From a checkpoint of a small mixture-of-experts model trained on Wikipedia: 44.6M parameters.
Below are experts of layer 3 (counted from 0) of a mixture-of-experts language model. Rows are named router (the router's row for the expert), gate (a neuron's input weights, with its number), up (a neuron's input weights, with its number), down (a neuron's output weights, with its number) and show model dimensions 0-63. Each number is 128 + 32 x the weight over its row's rms, rounded and kept within 0 to 255. Numbers have three digits each.
Before each expert's rows: a language model's description of what the expert responds to. This comes from a sample of Wikipedia text that the model never trained on.

# expert 29
What it handles: First pieces of words after a capital or article (P-all-as, p-omp-ous) and common adjectives like main, political, local, central.
router:168068091134094134101062165093094137118080111152079070159103103093075161042124134092134095122118099103136179146093110124110141099155111115109142130140090136137170160086144159122145114112130104
gate4:169106149083124120157163111100153133149115149100091176103152114124124118059175150079151139058133118115107190074197185198110127150107124123107090204063117125165165147116154147171120113062106173
up4:106074091150143143191170133170090153144105123058141154168117117144162103090203171114165118131147114186130152130175151123093082109124116109120119193210160130085087103126161093141176144158149129
down4:207116153181158091100137134131082152107097124118100189172071139096111130127169141154114160126115078114135050193165090150132109166140111151159111112152111191139118152167043046191165139102065136
gate5:127089142077130140151155088151131116131153145121124138180161121133105138123205165130101132096174071162148142106090052126156081139118135073098146131186108110114102139106182104171141144152180119
up5:113123127120110105102100088095084089098065175159105107092091096131117133055125157165113144155151121141161090095134084174067097147081123068110150120155134100057100146144149103119147165093176146
down5:137190099120128136135088159146137122080146207145132066194077188084108137127032120076115125148148139083139147104123100116074130086114119157078084156138121153092139128104152107152092100087097091
gate6:160114165129106166112071142152072164156165100160180121097182177137114103107130152136088120126130120123097117174054121112151132097159128129156155144111144136153149141187110105170129178159127122
up6:143092097083145146144076120133149176111131126153119158150159119109118133175168180143063129082089127160156132138086151156099062096114124178138139068093174164150114155127167103101163152195147129
down6:119134127162142116107133124055149128129135100138044143139117080143129105113103153104087205140136153141135147097167177137114102128105161086091167151095105115116059151093150081140143157169134203
gate7:119125192178113167161119123137064133124133155162087096162048091151086153163130112131142084131088102131161160155118139085181137068176153120122182125117158137147148100176129143147191074092098125
up7:151102148204140107058113123080143145144123101083143172124188105164110226149125131132168143161079095112152136115102132123117137156108073165147137134116141101168115098202112135203143125171142137
down7:097118141136143134136113093102114095107139185114108157127099116131128124131183120125168153144106198083159132206137141153095090169143148158132160044144099143185139138127189100137163141147104133
gate8:086131128143138192123114135100030137182141134148154116124164099113086103059129186104125111157134133099115168150106149122111099105127167121137040170141122154164103148116129155121190070076124124
up8:144137110104165136094166131159069131141131108137125138083158111140076061133142156168157115131148089176186113114108130189189170138100150135128058131144154153151139160107030159097136154080118094
down8:171178137148158160086086099115199130109126125085168136059156130113177122134172171118204128076144126130114137141105124174161147117132130079137146139110131147057172182148144104099145120096106139
gate9:161103119102135171197099147107050128089123098191122078134144134077152127091082143119068101142136099152146127099156123128132081153103097105150118119153100134153182129102130115097146169081156132
up9:092160136090122133101119114120088154142153134147151129109126148093184140092118107110173086156168159047057098160154125075142116102124100151042125081123154106108139138101127152066117185169135129
down9:125144145132140148115119104091182111143164118149068101139117107152138122181116174109169125098143120124089096167066168076108138088137165089107129147073167187146134134131127151121074068143130110
gate10:155124113105108172084118098140159089142092152131094111074154109068165113134133142106112180116117104153108128106115138117067128159129160142131152107164104130068170094128129105114146092152066102
up10:144151154126131153116110115146130124125077185112089149113155141113170102054166111098095150125121096150125130148063157050112107145134101164217151130142091120145139067106148149121089069090113082
down10:134109158161080146098217146090110098128160179077128132136165145110166095122166131112122127077093080182162129132079093097158120150111085148134140145158129127182149160133131148109106112136132104
gate11:134168154142109056131073112069112194134078148147106178146100090093083123097098118155142166104116192120100171107151160077089133131171093128167142151130083147082150199140126110170122175131156163
up11:103090015100141129167170136159109090176126105099158154158126109199157120106150134082104130125169100130145128179137122115153138129112143165087085130114199138159130143078169125098081162133118082
down11:132125120087135053099148114167134115172109125169116152077113112176038184070140106157110138127142128120137137087065079161096169124095097131118123170150150131068157145153142088101155090164141092
gate12:125079153078101150139130163127151167169086208123112170137141079070094114070119141096135126106138109114152136101150142122128070110142112103090124096173120148184109187135184156165125124138143129
up12:096089182124153141113087170090132119086135112117089106102054162119137072101129074114129214142109163134108119153155092145081163146108126075120102108095121096105142215148159134150145082096163147
down12:086118174139132175169087150131101124118108130060055144140102078101079140135166138169166111129179145054111105122135124110133187109167115150160158121128099083155234143120142119126134103119103134
gate13:135090132114097158103155160160047149147156077104143123139150140135164180123121152086100099158158159087105174200140157139114095118144166178133056183160156070129150140102111178104122053110112161
up13:079105147175087141173131089114162122145121111151155103106102174150210127110103136089080096186037137167164174167125097130106102147175082089127182174155181115148095095200102123128144103122104096
down13:121112116083162154112079143110159160141118071135092119194069113202210174113154141123125126178114145091087088123085115111112132118053098128063142134163163138124134166114116151153153118132104111
gate14:162165073141148078155115164141174079063081183140165116162172114141106156106169177107121086108112055126099197093198151135112098105111126126105104135091106056100132171131071132151144129126084120
up14:153170143128098102105056177151105064120124128147104069192172093116111124120107157121126122131131096118126152108112130126148056093130078102102106155143129068200092152106038182133128130130125093
down14:094109091111106103119135126109135104120126119062152107130079073126154097153144116121117098122179104088120104098121131141144109034150105128144120168136152133088138080119162164123122128108141112
gate15:101129146155114122111167113125102119097146140148147048079116169150128170134154108142122119133147197168126071128129098074128113128164084107104109165150120100134126194175185190144101177150124143
up15:076098082148094104150078095104162147126103161169146128097100120085066077110103123137114165106112097125122066134092110144096069104178168160178130106173118121069134083127109150106072114130158079
down15:121149093086147095066134071158129129137069120157138202141120125115102158167168074145088151139106106107114123076128118097085141124182210081105121141113131122105142099183086140110119130162165127
gate16:106149107129113121135171119097161144132155127111068091120090091092201079182123132131138112111100146146129112113050194071139162128149143125119128196086136132111111142174080156142095091139124152
up16:101148131159098101129102094110131129155117054149189106144170104108109116154106099115147117181153133111064138061186095160095143116128110129118131093099124179168122167143051088183125057117104081
down16:172160089141119077139114194162123135104059082154123082134131094187075078123122082072135147073177060135154183172135142125155137128125141122112166122083149118109125132166131075147163092092133198
gate17:159150147151071172127117156136162092151127081182116144131094139077094179099158132078113131122130105141134197075118095156118149147083143078155164102122094124078161173132153179166184157095146102
up17:109093134131051156167139116116085153123090120185160134092108181110196091088158113122120111112116093106143214149079136157089164110113143139046155133160106132054108097146164145100120166104098112
down17:134116118158123138127100051107051179165152154096153107116157151146136110099044155181160132169116091145089208152175143109110069122118089119108070101124106125097093122115162136133168168111107128
gate18:107172128035160160198075201102161138116108196137132132180136163172147162040168090105151123139144110159121117096075127131106152103126142085156126120155144127157147160138124133094176106125223128
up18:149120134104159165094177081166123141083155058131118151086114076191143076148095141169148131149078141072130075096088188146104118113127089180105142166136089131095187150116166158114125151184145142
down18:061136134158091120122125161169125112050120131130078075088138090126149101123171186166114113115167101129145095117080150159179134123085147075098131122073140086150120093065122183099111129113095202
gate19:118111085139138225130116162134155134090145111152127102126083140089151070086123146092208131142219124191117127132148134108088125123206193118167077227125088081098184171112098144150166139127126130
up19:119112115161118162106127129158129099125121106154154089167118105143124167098138128076176131129181106132111090120180147175092137162165142126101049185128092105094171165110066100121168090122178109
down19:081125148142164127150125179114127184113127152107136117186147155146114139089177139096091111134082110168140121126163159104102182134103170106148104122107127131078124123125227149148168122164140096
gate20:129136109132169122133100165062066159114123113153134143109132110066073167133125070121131128168095147095110157159113162125093060137123159142124118109125146142092133180178142081081102088160092086
up20:140114145128097094107116086157178101197146159124097122121121149159131100202111112104100124129142113121130095112105083100140132120117109120155162153139157153151039078120119168169142135112142152
down20:239108145075027105139150144096103123157092146117138070138123207104171111124165158178070118150110182169102144140136139127109142116178102107098150075186118123168105147113117116140095153155126180
gate21:117136118064180091115111103127151153178092095108108118142056082143102078142089131157131090168137096119135131097108077123121158160128101094091235109134118124098152170161145121124118125087177120
up21:093115092110120046133180067109120209152129105100105095124141150205118130131113115170123096100055170036141098053076139129087154127165173119104145123131131134151118150124188129130095137126143129
down21:146122134102144169129135094124098163154101138141101140080201199093086129086151142091054125143102091118135158167091143098107172106139191152164162135123144132110141120080146116105126182209193113
gate22:114134112145118126125063134120115102102149104141160091121130133085143143122137053103196169169129064119106162103108106161150094168173175125176099088116066097162170129177134117120193085107130090
up22:100094122115113094149068075170137129073113042116119131131085132108146143068149156098097138126176147165164068126097111161151139160169155092138141174129107096084074192145147151090154192167121073
down22:120133137124153158140123055076157145142177141114092162128106121149118150176084061248043133107132146115138108183138149097171113125157088102118141104189097190175189164100105111162097165125131131
gate23:112089170109131111122111115089087114130113063121187055132152102167146136150135109157082104158112123124129112148117103146147155094203128173145132117190069106152211117138140142140165169078150101
up23:130126127132084090182033109096090179139190106137114183111117074087103130148138103101120143165136128178127165104164178172113119132143158124116128145162108195165159137103085127170153129155172105
down23:162141149102065124171121102108111096086138123128134132182128144134139111096158116146121148096116175112142130052106128160123079139096107074138114144124126106191103114135131148112138158040128107
gate24:152133139125091151091131188183122162117087100119145102150109151133072120084130137110107090179170095175119171110163115164120125110084106140160067137060170125122113177100145167128130155114128071
up24:112188088164152098160144090123175097119178141149173179081117131095149128143057142168117099111147099080134136104144149082076153142135136142109173095159116154128108102070072015145122173125106179
down24:078157163168074111103086115139101123153145083142210145108098151161143171131092165157130157168211109076119098136141213092083146190132134129119118144145081141130070138116127166070068100111161139
gate25:129095114185117128111095139082173130172083130145115066151140161095096068108126127094115148141093107116103090127053128124136129121153148152107131146135146117134132094117130148131096116129100112
up25:121148083154131145114172086083130105148139142113103115201116084113066144106101140093142124127135147132149142182081148168129195147175131182112158163201095140124106150203175161154095137095137130
down25:169163122179170107132107177177143071132114135130119144099113110146136086158184093194168100137124123147078045099161130104142146115054129045226094167159162138115098169097084190106070079120188093

# expert 26
What it handles: Dollar signs, underscores and backslashes in LaTeX formulas, JPL/MPC in asteroid lists, plus technical nouns like science, processing, football.
router:101091206161118084150118145084052102175118144122107132137145193140128170118104123064131092158147117114091126128162055178160103096103140147161037116110138144115118161118142152099150115160117140
gate4:148080148086173101194131126121113150153091120142161142150125138129193111128130077098101170160089163112132103126101152176093054104145103122121159101095119078089163112142192158076141128131100119
up4:143046136124172115125179119162131135201099109141151134122117145160160112123138082045131146113146097136116108149132146183174063137113155129136140126050131108087127118186150126111151134140135127
down4:123144141146151144128128160117095142162125190070108070072060097146085129122136175118176128108123117107080111157118150187128097079161038082111200130082170134094149145148146152173113126089158160
gate5:080150128111072164134132133118119140161128092083159059189086155118128165121185154112123109157172064057093166169186083180141073125151183144099102079160136153079106212151109174119135128023076153
up5:117165080091104165123179204163154145094090145078077094126081145160161095126131144131083120112123090190121123168125193105143178172062143096131131101101110113072152119127161106104088129118136125
down5:124099168134182121129110151127135176163194153082054109091133120127170145103105108069111117084080114114051156099085150118093184090143181153106093127121102126143122158175074101092128121112056182
gate6:157148160109132166178153175107086110099093111130133100104112146141196138134163067129144141122146141088105090115130058151146103122148187143091072128113171173140082162158184171038095113149111105
up6:104117063109089105060117099171159158116136133109122142185137122113095096095109189118070131123122113145186143108117186083116125144123084117152179117120097138120169101101059041170139127088107148
down6:130120142073143122153133105127167148109127088185099061116132147090162166071126089119113094157163156102138129142112116130101088172137108092089109095071080167130166144146126132092099103144145089
gate7:117113106104125110178140114095115121085157139098100158114156159107132172061107115060092129170123094089129135164146141119118051111134141136127183142124146092116100095164148097067210177121121150
up7:125179140120154140157195127099129174190134135140150147088102150178164122136126147114136116110118110098179080121110098138120148096099090142067186150160108114127075139126206148076121167120117095
down7:180160069129134122164165095065128110113179195143160148118092154111125109109177094084110067176153122125136117132178097157103104161065116145124071148155140174110079136109105066139088143086149081
gate8:112135097130120111108131108093078100181108132083066093134145132095148144107160104111124102172158114075155127093127180149140104131077130122155098093133144077134097148159162102098172146188152113
up8:146134163125115185114135123116074093152119140101150101093085133123110111111111101098184160179161116143156117125140095166141105126111138174175129108126160133052082101084149169086175114149096106
down8:107130153071156141134138134116216155154184137090163131173063124098134118164138137102102123151150143093133088136117138053155099116148104162078111124163167103125177140149149111138131119112140169
gate9:082154167095136125147096116053106149158139160163124147104164126160148139122115183126150080146155153082138113111141097109096145084137123135150113119125172148147086155142142102172147101092182203
up9:134093116119104151137144140182132106137064179148120101104085125107114118092183119078110092133156085133124182148120143140087187168135106106137129165099085070113156110120146156126113131116054097
down9:180137109142153163138063132147184156116188127137135095148082170203116156160123114173096166155133166134076130106160091139075143135094122122122132120122132085173119136073156111117081131105083149
gate10:103135165142157120168138145091103128141155187108108152136122170094132136083146100133142137104072141117126128162156077176130131166129113092128113155159120145048171146131131130137071185108134103
up10:083089116178111121145191130127097141062140097140148123183106128101101099085151105092052097129128155116100183164134156054109120113131172124127140203149119154111151126093115171129123176125152045
down10:131162159133157113123175098145189133149106135117063102159076082119085184143123110135123187113149101181164094143103198139164135145097115130153117111108148097115153095129124115177113139122132130
gate11:136145146141116098140150109145111125105117125191099155101140132125143139160148081122150096145126115172155145115121026088104106165152133118108155109126130110108090182120132110155139139130141103
up11:146145084142086151119149090123107145140111153108138124183214201119172086078041150124110130194104113127147121116156104162163155152104168162121136139096146143122111091140111124127127107126086120
down11:137149138128142159125107098156117122122114129170135153142131157091164102076140147183118171129105101126134148130166099115126128103170107211101105079116128134149152153101150110152167124157118172
gate12:085063104105108143145129097112166148117170078180114079142134199106183089090131089159159121116177125071094118136135068147122076125112192140043099142092098117145088114141140076139156129130147152
up12:106145080196121072168109101107183109185100172120125124196136134122115164145151149119081108137095170177146151126143161104130156109100078062152119154123180162140144158130097080146106120150167142
down12:113101127120137133143124131135123124135155098154196154153121110169135107188097088134132121123168053170069116153116099136144141189137052034152108127113133186082133142066157163182116113116117142
gate13:094105175103093088116136113086160097144149127168108123090106100102149128101127159118160154125171140136146106162140055163134145070163126170165104071184163158083135221142069136093145117095108111
up13:082091123156066113173118084078141111133116119151098148092207074099073150081132152145132112113170125132109115144117124110115081118188143202108066156101099180124134104230169150116185136101138121
down13:087136136154151126133178103133161071103121112138162112157176166131171167126101129158072053131124178164162124081169068067108111144174163106069087156124188139115048134165155164065135113126130109
gate14:126122108166145159147137074096103131129100139107137135120157176136109178087104165136088153147108166119177099101095105113093086078127169102096120095120179118157047114157133117136196160123148141
up14:096154122104125105133176144131198094095136071198121124103109037155130143136081152115156086125154135117103087135161132146194125183042106130123077174129070070114150144073102129161120086137129085
down14:113123152157130183099133173157128161101171152150077128092147110124039079109154059160155148106163091111155085174099136088119103157150141122114173107081098086189145101107078078120077088091149176
gate15:145135134111125092164199116107129117130122112184140112073128165129122148126106131123126166141170115158139138117098136079101072142110071108126113136139128119165123165117164169100148114140101096
up15:175166154217148142186087122119120160141154140110126125118127170132180085075142099083168079129183148122099072055105176127165065119135129134109128110151129135135110082132117131109128167092113133
down15:132148131080124141127083080129081080095156094110111070130097115109087106154102090091087123064181140135092085140099130120145152099171120163105189142108150084125153120130065063093144157100147175
gate16:149118181148141141146186124128076186142138108180146167135130175119127130090101098127093173170137103066084109120093103170136146139138150172145149137101141216124093146135173105131113140117105118
up16:126114103104075141064123128110068115153130172219158111169141154096147139140082141199169133213126115049129087162133146157153143106124102192145179118125158155110110162129143153082132143090147103
down16:155165061053117108131113128113164181136167127126077073105161156090181148084092099151139079149136118154129082121088162150119157188140107146140174119108072122109094088120129124134162102165149132
gate17:140135194107118088134116073108099134091112129165081138088118160107132132147136122116063154072085130125132123071128085144065106103124136188129074109129160157101171169165140084161201126170140106
up17:119186104143174065108134094142118110108115120127128135135206160137107159135125107185053132107077140141174135075102139085158084117132152172110119156053115158130136135205174083132167051164138119
down17:138120141151162110198162184121103133093142156062158079127175086110096167101131158139192158074095118052134150102186100125114118151178125140146150127141072167113109174126208096095168087140119149
gate18:087093125121137133135129097154201206129070116124051113143116129117206149077109133136131091085145114122147072128183124163167125116128138129099124118118125172155089127127113175206134078172087120
up18:108078158090113159117117136141208160151034141209076132149170095104239138071115127140097050141125112027144118138162131134105103112130098120162095162110179170143139133152205156167155119162109160
down18:112082147116128136083101148103082086142099097138116177135151133094167131092165155153209099073130140056114130167152157105173144142151077158120113108148212144138179124147108127098153114139144166
gate19:082168118087109106136153083126153137098128118114100107132150196188114136103110156132108116122172175101140101145169097119167127101096126164138134127147156106131154153155137117148128106119077172
up19:108109130111123095124102115161138085151150115076152109167101131128196100131165118083164129100106107146093141084120082096117107086128114126137156129148102090197116109125085076129106149170162098
down19:108111098144172087131068119094128040165137153162169087153071136125152110137164171069152113175132143180103100125181131080103139089100167119114174171162120149192112165146094142124077141069149087
gate20:135152133115118140130096112134108080132163137141150159175110088140106102144129139120140160170105079160181126154111076103081090132102153106105128185097128139114092144085176111081147134178163165
up20:125204177126139163170137079203141164114118179172094094180087090090133109126069166181119132129116128101133097147097141151092074121146137144111157105139118128153101109102169128095114149142146109
down20:110077088126101092158185193138074173103143174145164099070140109102127143078126093122142155114129125066195162055094134161164191096160130130137136063142112132105073112141115095074145116129139105
gate21:083124194143089086143172073171076096157095125131152140175168186100133102137103101113204099120152138082125138123142066157131087114126137094116175121073108132145147105182081109175140127113112168
up21:142111083084184153193119171146146193145128165172079108135168147131136144176164151209117132089131131163096111098155215070162131126139145163146100106139070119139140146134139101103137122155159130
down21:068112156200168127134146144123116106207135063071089146093121170200145111130111101146124134147155042139095122115118112164165152106077150106109156109142078158144135124115127154107088198174093174
gate22:089086128114151119178131123130109117122175123131138131116155179168166080150150120127129132103171128131083096153164144162137132143152105128062156152113101138135127177086085100134177175158141108
up22:172109134104107138102112128136098141101127122121137128148139082073173168107166142132119111170095098142142126117131152075144136046133105127150032133141125120108116125148136194114105157123147140
down22:114113119156099191118142129089102093151101152115149099111173145157155106137155162097076066095073133125201139127163111121115178138125147100103147120124112096102112122111153185126144162173120147
gate23:090111136156148118088124175114166112137123083149142099168119089136116148101148085087126128127150106127100089076133147100106107119175150121183115161197203107114141132087156108109117121142104089
up23:143072097121088153090065132067162156118133085129088109142121091170113094155158172116165133186085109110115129105131196108175146115133176118142188081193101162126094127091134073125141101153124132
down23:175172165092176159115152170085115169088138116109120107095153154160142094192166116090123132186128115163078128169120169142132140119049189129153129106088095127125132154092137132168094142127041167
gate24:133075190126086104165130174142077081167098168132149147118110166076109116165110076118203165126147141079114142120149090160156159153153177146093112175159140176172109139166128181086140096142086114
up24:121053149135089113130123128107091099116103079130122172123164178079100133111137073098168143168113127135125169145150125128106147190154163143120119118111075132153155143139167110092127142152152084
down24:148145146153105148122115140121180122135170133127114124135182156102113107134129155108132194114058064133122140127066122120112150138126114140091168129116076104151131113181102066115148133159108093
gate25:106164134157062105123121180124098128122121166125141119138142171117148143099121062158132111140117146137105149118139148131108122085097142156059161134100071151143106136165127153084071136120123118
up25:148129137144182050166150107084118175115097092091119166146097142108092063191128106122094062124116107099141106162161134099107141135121141121100146138140176104159166190109134209110133125126164107
down25:076108093135149143138075102152127122077182146121148109100142134128132142186157108091151164154115137081130105145142083081086205133149135077119112088126177083076117076096101145133121207089105081

# expert 42
What it handles: Past participles after was/were or first, like released, held, appointed, described, plus infobox labels Total, Born, Order, Date.
router:147172112140135139140159108092115130110127045177083064128167096151151095161168107133161169065157096155122136126091104128193093141113140168070156110084112161203097167130160140153148158142048170
gate4:103097139071124177101156141165079122138139088112076155088190143119098093113139102098102173121192113090192148132078134120128105090113076093032191138140125124184116127099207149126183102140118087
up4:113124129111110155166128122155103146107156144107163206106141155146077092131096128089141173102170150135146176153111157117115097117155119115083136136134083074195142217092181084101177163126149103
down4:125119086157149137173109162094158092109116157142133118082167121119188114131133146141121133121135135145122128130138157192205158116140128208061121106148118126135102121108111071183126133125114144
gate5:108138114098121120150154160102120209112190084171110101099151129152173136141183145213121165119093122087113092144146184131094130146118121148136180107155162174156111133174119164090145178110105121
up5:160148086149114136124140131099107093187115183121163118107089146084092099195126102078142060113199155146160182096108108156087098135119135198142132124103151117092130131108187184138145139147129161
down5:081103091138127124116117113070133117093112173122112171101120129160086129148147103117134102114044130110161099179125121085145137098144124107090150137122137131148062103151141131160139148139110114
gate6:128148177076136155119128090099033101089138127125107071175124137150170114108082099099098115144080147098201181066146135096120142114135161108148154123146119073109137151164097126130113068126096144
up6:093102088127135112135114158156162175216138175139154176073145110127101183123137139140163139104153072164078060185115103172152119176130107115136096122110137163173117116123184077138151174137154109
down6:146030109109117094166132069096121105120103139186112092153129107129152082146145091156128091148154130133142123142159136205088082120111153060118053156109169081155150176155129097155098126111068123
gate7:109114138105125157114152119119175096123103094081066114150133083131115142121144174073151137167185147123120131122091141121094084118161143172144143137111097140141126090124159128161138146202086145
up7:152128135161113114120128136133132125184122112129177165118166151122113098115140130155099112157106056042196074154111159097136169068105161123125142144110102100121152167168140146135132114094117092
down7:130157157069141145114123115100099175121114087112175087143127109162136123093082109140114114073091061132092051125118110067180083164141104110137157154102159125088152068149163104143087108118182145
gate8:103101135142134083101173104139110122101070095188114085094119150108151114082081096173119167126078097133053138153155109073130087133140203112117142093120146140123120135130126148158129122118091139
up8:105118142097140125143135180083118156148152146103074138138109102114104123143145160145122116095173106142193097175115134160153170123164132108167128095146119126167127131144136084110089121117134135
down8:154133155104154189129110134124194112137146118126198117093086142145085198148147095174161160091106121130091147129153109065047103144104160164120155101121185090089139207148194116098145155111128115
gate9:169155177166134167132092069085128161115156077154108096143150126118137122156134139237117142055084141100141135170141077146100120117107159104081094105143130156146117147075161119165096149201127131
up9:168081105096136144159112113113183137130119106124085084191136139165147078154131163146132159159141146164148161159080110101136101160137117089115085106159147089098106136086158206131107069147156108
down9:030142088112160134111217101112147119102112150054109159112117082163059123121133155107139138143160072121159207152176082139118125120096119094160092096176192107044130149126129186121140121151115145
gate10:150119107147069144139148106163084153118168155130098107177161165170137156111088128110170167110137067135161169110075136093126157127085128064104173093166141118157071154118123135163148103118102174
up10:103094133174108175139161066180113110062170106143080090132120147155114175121181134136127166116124110130093170097144088104086137130107148158120130121142125139199138125114222196162123106162132154
down10:134153143094077126145169059170112131134065116130126109113130116136172148176167093119114148107133113142088125100086155135107124176126163201130179125197095146115173153142121115187154159112141129
gate11:173150132169115156114157137148131050144103045151118053142139113129187096079118136140088179116115086096131133141139144151160133094099130165103142137098127084141098098125139146138166099140088103
up11:190160100171079125109186131145161098137068070183066072149109113109170109069123093118115171127133109120170148129169136139154137121084155166106137116124117082156142116132113173138129114137114104
down11:117140128098180137094137155181158153141154175168105106079146203140110108095169104105142133130145130075098111131184124124141075102082192131185134091152113091118127126199139108102077182106127115
gate12:119077096149153172150153161128105168150137088130116132108081154145151086106122140132157154163172129139133129126145146174157132116112159120085155135092127134207127143103163094117138131168114114
up12:147155095096132167155121138144105094140127118150095107136113128140143172123162143174167145092102138121135120189133173107105129117095121135095179150136116141207146184125112110138142132117116181
down12:074095075142194091059138132160102138140199126091148134190106088126125091177127108115113109133149167103135129117118124164138121166173171135124154083088102131148127159191055054082133112134158143
gate13:155201158192128137108123036145147107044144133168095063145134157083146137085090108108160113098096144135103095107105119099086123115170141144135166128127117113113145102143138124172148113119137105
up13:141161141165187110125078115114131173086168155110090172104096137094149152143136064072139135074083152131104116119085187118099138117201171137152089176085165090102132095158126130161116204163105177
down13:154136181055049177070083102122133109118133130133142129116122129105167117142121120172157175122155186133134141135199165141105112085139141148092171107133132053122143168104192114173128125134087115
gate14:102178070127127180109110082090180087124085141173110106146115128126092172105155084145160123054167118165119184125113169124118119081173173115141186137092096107111132158166120135152123075152114120
up14:094168127130142114102127116108170149114099128138129104155083130156105136087127049145181158099088138110137142141080149137154085052141178137152143115136146161169095147128133149143159130136124057
down14:144177112137098087147144188178082111124137130128146125082166191178148126129162162219183120176118088227087177163093082067104108098161148142143122132142094110071116150139138181175166164111123124
gate15:101101161140162146088136092124139117098083124128154090097196135110076092094161171138116091123097112135132125114162097100127108141063160125045187159090119106129073126097105092180142110133074148
up15:152064141121144103097101111159070140085143107143141067115163134160143105112159125152133134139130150098143167114143098160048127178095122107124156237206107135137119129067090100162099108103127120
down15:119138165098083156126144183158200143114160121230078137194086147112152120104079133133155125111110116127129174108104149091092127148133143071154190219066135123182148092139147143102095152129159180
gate16:087138124187144091136081079116132115156151153149096118116129136021084183092149130143159138081123113129129090128108119142163090147121127134126176150110157116114107089169149152095124120151111169
up16:132134128146124116101133128176134158114046166109148159052128097171132076117061130100065132146142110102111158111100117146082113090123119181103108126073136113133159156132122140156200088134178121
down16:142084154091060081131073143146125136063152157147125081134134125130132130133145077102089145154106149115158121107152142168151124168082121112122143160180109097119114122114115145135086143071100112
gate17:115104076164131159196145137091135156119128130130191124110177171143161113205111087136150184138199110101123156090114140077152111111174108158170162099122118102133089116134148159161055152145076131
up17:150156133142152115077093118159089161136116135077057151092027122099143193142087177108172113104094145168125082150135141140082147132152089163136100135167168140126149112112079135100166144100145130
down17:168084147129137143129174192083122081094145125111122140107144114176109164182134165192147187057141091124181119134119116100100114156192162073129140148122108088135102157118112083080107093131171137
gate18:133179173132131134060193127158107156096161080156112129113125113088162100154168128100137193087094142135109127122102106134156113101095132108077133130119135106127114129173142105148165181106130114
up18:141188096040100149142088047129138091147135114101080146105124188148117118121132134119119112118156145128185125135199153165131127103095152161102138094048153115129134132105163152127151060126145072
down18:201105117078125082151115086167115117184163141099145149093109126151120096136071116165134161117123120102174097069180087177103134125131136137129171183093129154108157127152112101085156121169113133
gate19:146139157111099119159108130106110093146184137084146120142158099113127129157198143162198165146170156083146199064090169118120086142079146094146160122088152115106081101168135097161104142115182148
up19:069087100142096143133186131088143158119131098150119109087095116101096108116109141161097172134151185132094089150206134104143128149145136118108122165143090170115123071106062132142164126162087125
down19:159131132084184128205170093094117123200067166144132129095097124130169154163069172146045105128111097117137194156130161104125097142099088147101158163207119134138175084068098129122125160159142111
gate20:154150128103149134146151129093126150161084140082127098107116145099165001112112112096107114076106115189144111126152145115094115121147152113108085109142151133139129164095211065168187131099079172
up20:102143103089137101111115147155114133119147138106141103131132127137179165120162159169108147128119115092133193108025182130104164157163129105152160139179104118084108140124150135111162184153116176
down20:157176122106079093133113170143098172106130129133126107103175152148137079160156140143138112142154156140141194111179117138127160107097118188091107170064167107128117117132172092121113162120138157
gate21:168116111176205111159146161126119125105162074123123082138138144118100157096131138145094123126115125117118123107154108166194085129163137080186097158176137147199127150098167173175134141159111173
up21:099118111117100106104067133130126099145115223113160158084131156141119113146044131134183085104156127126141132171127162107090107126076124166082137135084112139088112093134114103127084103102155096
down21:075164081189102108155135095158153101121161149106116142165143108105103145169126072141180123073117092093122097120133159100120142131143127131119118146143124084120084160113178162132099118106144121
gate22:118162061134140171124168086102063165145151122156105169167121178160148086167154120117092142060093095170093127120122160089161094161092123125097175109136146138166159127171176115061111167084157186
up22:163128101102092138118145143138118116114157173137191095104088122130151147123125133113128207129135109124118135121094091171109140140146141101140120108062122120167139155130128129156167201075098114
down22:076137112155144107120102163152081141099161123192138165127142181124109122182069077124123111130152142119076212142103108088102139113081093101102126102098079143156102117130016136187078095119128127
gate23:132153042144129120125126108120142120047130149141100100101146226168169109106134093057102135114108103161103104125146129146079122111067093094151137134110152118167153120115103133120116176108137122
up23:132123067118125169113112127128134125097152094138104162116209146143109045125107167105127148110150120122081080119117135176096149104031134063173110096138111153156125139139121176115151193092148043
down23:077110094135121179071088112085087086115091166144095093120122138129104117094150147113076117125124097098109155108119112167141193106140156089110146119142118129084150054102155090087146117119173166
gate24:089129068156103143148113098127074129150114081141151124181128159136150145128197113097111148105166094117162172097109116113166163109119130124135107107090093159082131168086173086080107103126122140
up24:208176172093129180121155128105130154052125168094146076141106101094155122144111194130114118196155140117076088161203123150070137134119105140155080127139141107176097092146070138152149127135141110
down24:167180100191158124165083139146115129148139130131088128115084110117103134112119107092118085175187130160163106156120170091140124076132088122123104147132139150108055097122156079180111111077105152
gate25:129136176196126090200098138101165146068088073158045131118102137075151102136151197141148132105117101130127112117160084124106153075136090095096111088096169101159102198086105102113169099149143109
up25:130156212171115068180139157127162149058117052147114130119156131188172136127157134183124129129123106108108106168109116124180186063164075106076153098121138152132112140096142111097111157182124070
down25:139063175094088101136125108124169161110146136094141191127174056116141090125123110124151125191119137234138133153084184135163108122090135201170110161108103127207137124101124115149186185098126138